{"norm": "layernorm", "norm_place": "pre", "rope_base": 10000.0, "tie_embeddings": false, "doc_mask": true, "steps": 10499}
Below are experts of layer 4 (counted from 0) of a mixture-of-experts language model. Rows are named up (a neuron's input weights, with its number) and show model dimensions 256-383. Each number is 50 + 15 x the weight over its row's rms, rounded and kept within 0 to 99.
Before each expert's rows: a language model's description of what the expert responds to. This comes from a sample of Wikipedia text that the model never trained on.

# expert 32
It responds to: Capitalized field words inside names of organizations, awards and events, such as Science, Arts, Racing, Motion Picture, International.
up0:75 51 60 72 61 41 70 61 51 85 50 44 66 48 49 70 43 45 69 69 57 31 42 33 54 18 41 27 48 33 31 35 70 33 69 38 62 67 47 72 32 58 57 54 37 58 43 61 51 56 38 79 34 78 52 57 56 58 52 25 41 31 36 44 26 60 63 47 13 71 38 33 42 60 51 51 50 36 53 55 30 37 39 52 31 25 58 71 56 50 75 37 63 58 41 24 51 61 21 57 51 64 45 60 51 67 46 96 31 63 42 53 57 47 41 42 42 28 42 59 58 46 57 28 58 59 45 85
up1:52 14 45 54 37 47 70 50 46 50 58 51 43 27 35 34 82 38 38 59 53 54 49 27 35 66 60 52 45 61 64 47 51 47 43 63 44 68 49 27 51 33 56 41 28 64 26 39 52 46 37 36 49 37 50 37 58 59 49 38 73 48 72 31 60 86 25 20 48 63 42 37 48 50 16 42 56 69 28 39 51 37 44 51 60 55 21 69 31 64 28 50 83 29 50 68 64 66 46 67 56 57 41 38 43 36 85 49 64 45 75 62 38 59 81 26 33 56 47 45 56 53 47 36 76 43 44 39
up2:28 41 60 50 32 70 33 39 30 65 73 26 52 51 28 32 44 42 42 89 48 42 13 63 42 57 48 50 34 57 57 57 50 56 44 53 27 61 41 52 62 37 40 09 61 36 39 49 37 52 47 31 51 14 55 46 33 28 42 66 26 36 43 40 44 30 57 59 46 39 45 48 38 10 48 51 63 36 30 68 59 16 39 22 57 67 73 68 26 59 58 56 40 65 33 47 43 64 77 42 38 73 48 75 57 81 82 80 44 54 59 45 21 49 35 69 34 40 67 56 48 47 51 53 40 74 53 59

# expert 21
It responds to: First letters or short pieces starting a word, often m or capitals after hyphens or quotes: m in mosaicism, -m in wire-making, "R, (J.
up0:53 59 54 39 51 63 60 67 19 57 57 48 41 71 42 72 69 39 64 39 45 61 38 38 36 57 51 53 54 52 59 31 19 47 52 30 57 32 46 39 66 57 59 25 18 41 32 52 63 24 46 46 62 35 51 61 49 73 66 29 29 69 61 49 38 68 09 64 35 26 64 32 25 41 61 44 61 57 57 61 41 50 09 49 70 46 66 55 67 35 38 66 53 40 37 42 50 38 22 44 76 41 54 23 16 86 78 41 55 78 48 35 49 61 38 48 38 44 51 71 78 59 61 81 48 47 52 63
up1:68 68 41 36 29 60 50 50 18 67 68 39 43 57 46 65 82 60 54 53 44 66 61 42 38 68 63 63 43 75 58 77 66 68 55 62 36 68 43 61 37 62 54 50 35 47 50 56 37 32 59 73 34 49 24 41 32 56 55 34 55 59 55 43 75 45 27 61 50 56 41 62 37 56 33 58 35 81 74 43 60 80 66 77 57 54 80 44 41 46 78 28 28 38 56 40 49 44 69 45 37 46 23 48 38 27 75 58 33 60 49 66 43 26 38 47 21 61 52 63 40 64 38 42 48 67 30 52
up2:27 37 57 60 53 54 41 57 38 58 57 50 50 53 33 48 40 50 36 40 34 44 52 75 19 55 78 37 37 33 55 61 38 52 35 27 39 74 68 14 64 51 51 62 29 50 52 62 52 46 90 39 60 51 57 44 57 54 60 47 45 34 54 63 59 61 42 51 51 60 37 44 66 46 30 29 41 43 77 45 28 43 45 46 81 41 65 34 45 45 38 53 51 31 64 48 40 75 08 66 22 61 54 40 55 49 75 39 44 71 51 23 42 58 37 55 54 43 33 43 49 46 24 61 57 41 29 60

# expert 2
It responds to: Word pieces of names and words starting with N (Ned, Nadia, Nagi, N'Guessan), plus list connectors like "and" and result codes.
up0:15 51 56 69 68 35 40 61 51 75 62 46 36 48 51 51 48 80 17 40 57 38 44 40 66 61 10 63 68 53 39 51 55 53 75 56 73 37 48 57 62 45 38 52 70 27 47 69 34 61 38 22 70 49 42 37 44 56 43 75 57 35 51 41 31 32 44 41 49 55 57 40 51 43 16 53 63 35 78 39 56 72 57 32 42 39 63 61 42 42 43 56 24 46 54 33 67 60 43 60 26 63 49 52 38 27 56 52 07 42 50 37 72 65 45 34 50 31 41 47 49 34 41 63 59 53 67 39
up1:57 42 57 49 78 60 86 58 59 52 55 29 32 42 28 37 49 44 65 72 53 52 37 47 50 45 17 63 59 70 56 59 56 23 49 40 53 39 36 33 66 32 69 30 53 41 23 39 62 43 45 41 58 55 41 65 60 47 38 29 84 59 55 47 60 55 38 38 30 36 69 44 27 48 25 56 47 40 47 38 26 75 66 68 64 21 58 47 67 68 47 55 54 56 36 51 61 62 34 44 22 42 29 28 25 29 54 58 48 28 49 54 53 66 35 48 48 58 59 47 71 44 47 37 45 57 70 63
up2:44 34 41 44 62 65 53 77 36 43 29 49 40 57 29 36 47 28 52 26 71 67 34 61 40 42 53 70 59 56 57 35 42 51 46 45 35 60 54 38 78 46 35 70 56 39 72 66 60 32 47 46 48 19 61 29 56 46 37 60 52 73 40 51 42 58 82 33 64 61 52 41 49 44 26 67 61 34 56 54 44 40 80 18 45 35 34 58 43 68 51 61 44 41 40 38 61 27 40 41 54 41 65 28 57 54 63 53 61 47 65 42 34 86 35 57 50 61 50 18 76 31 52 37 39 62 34 51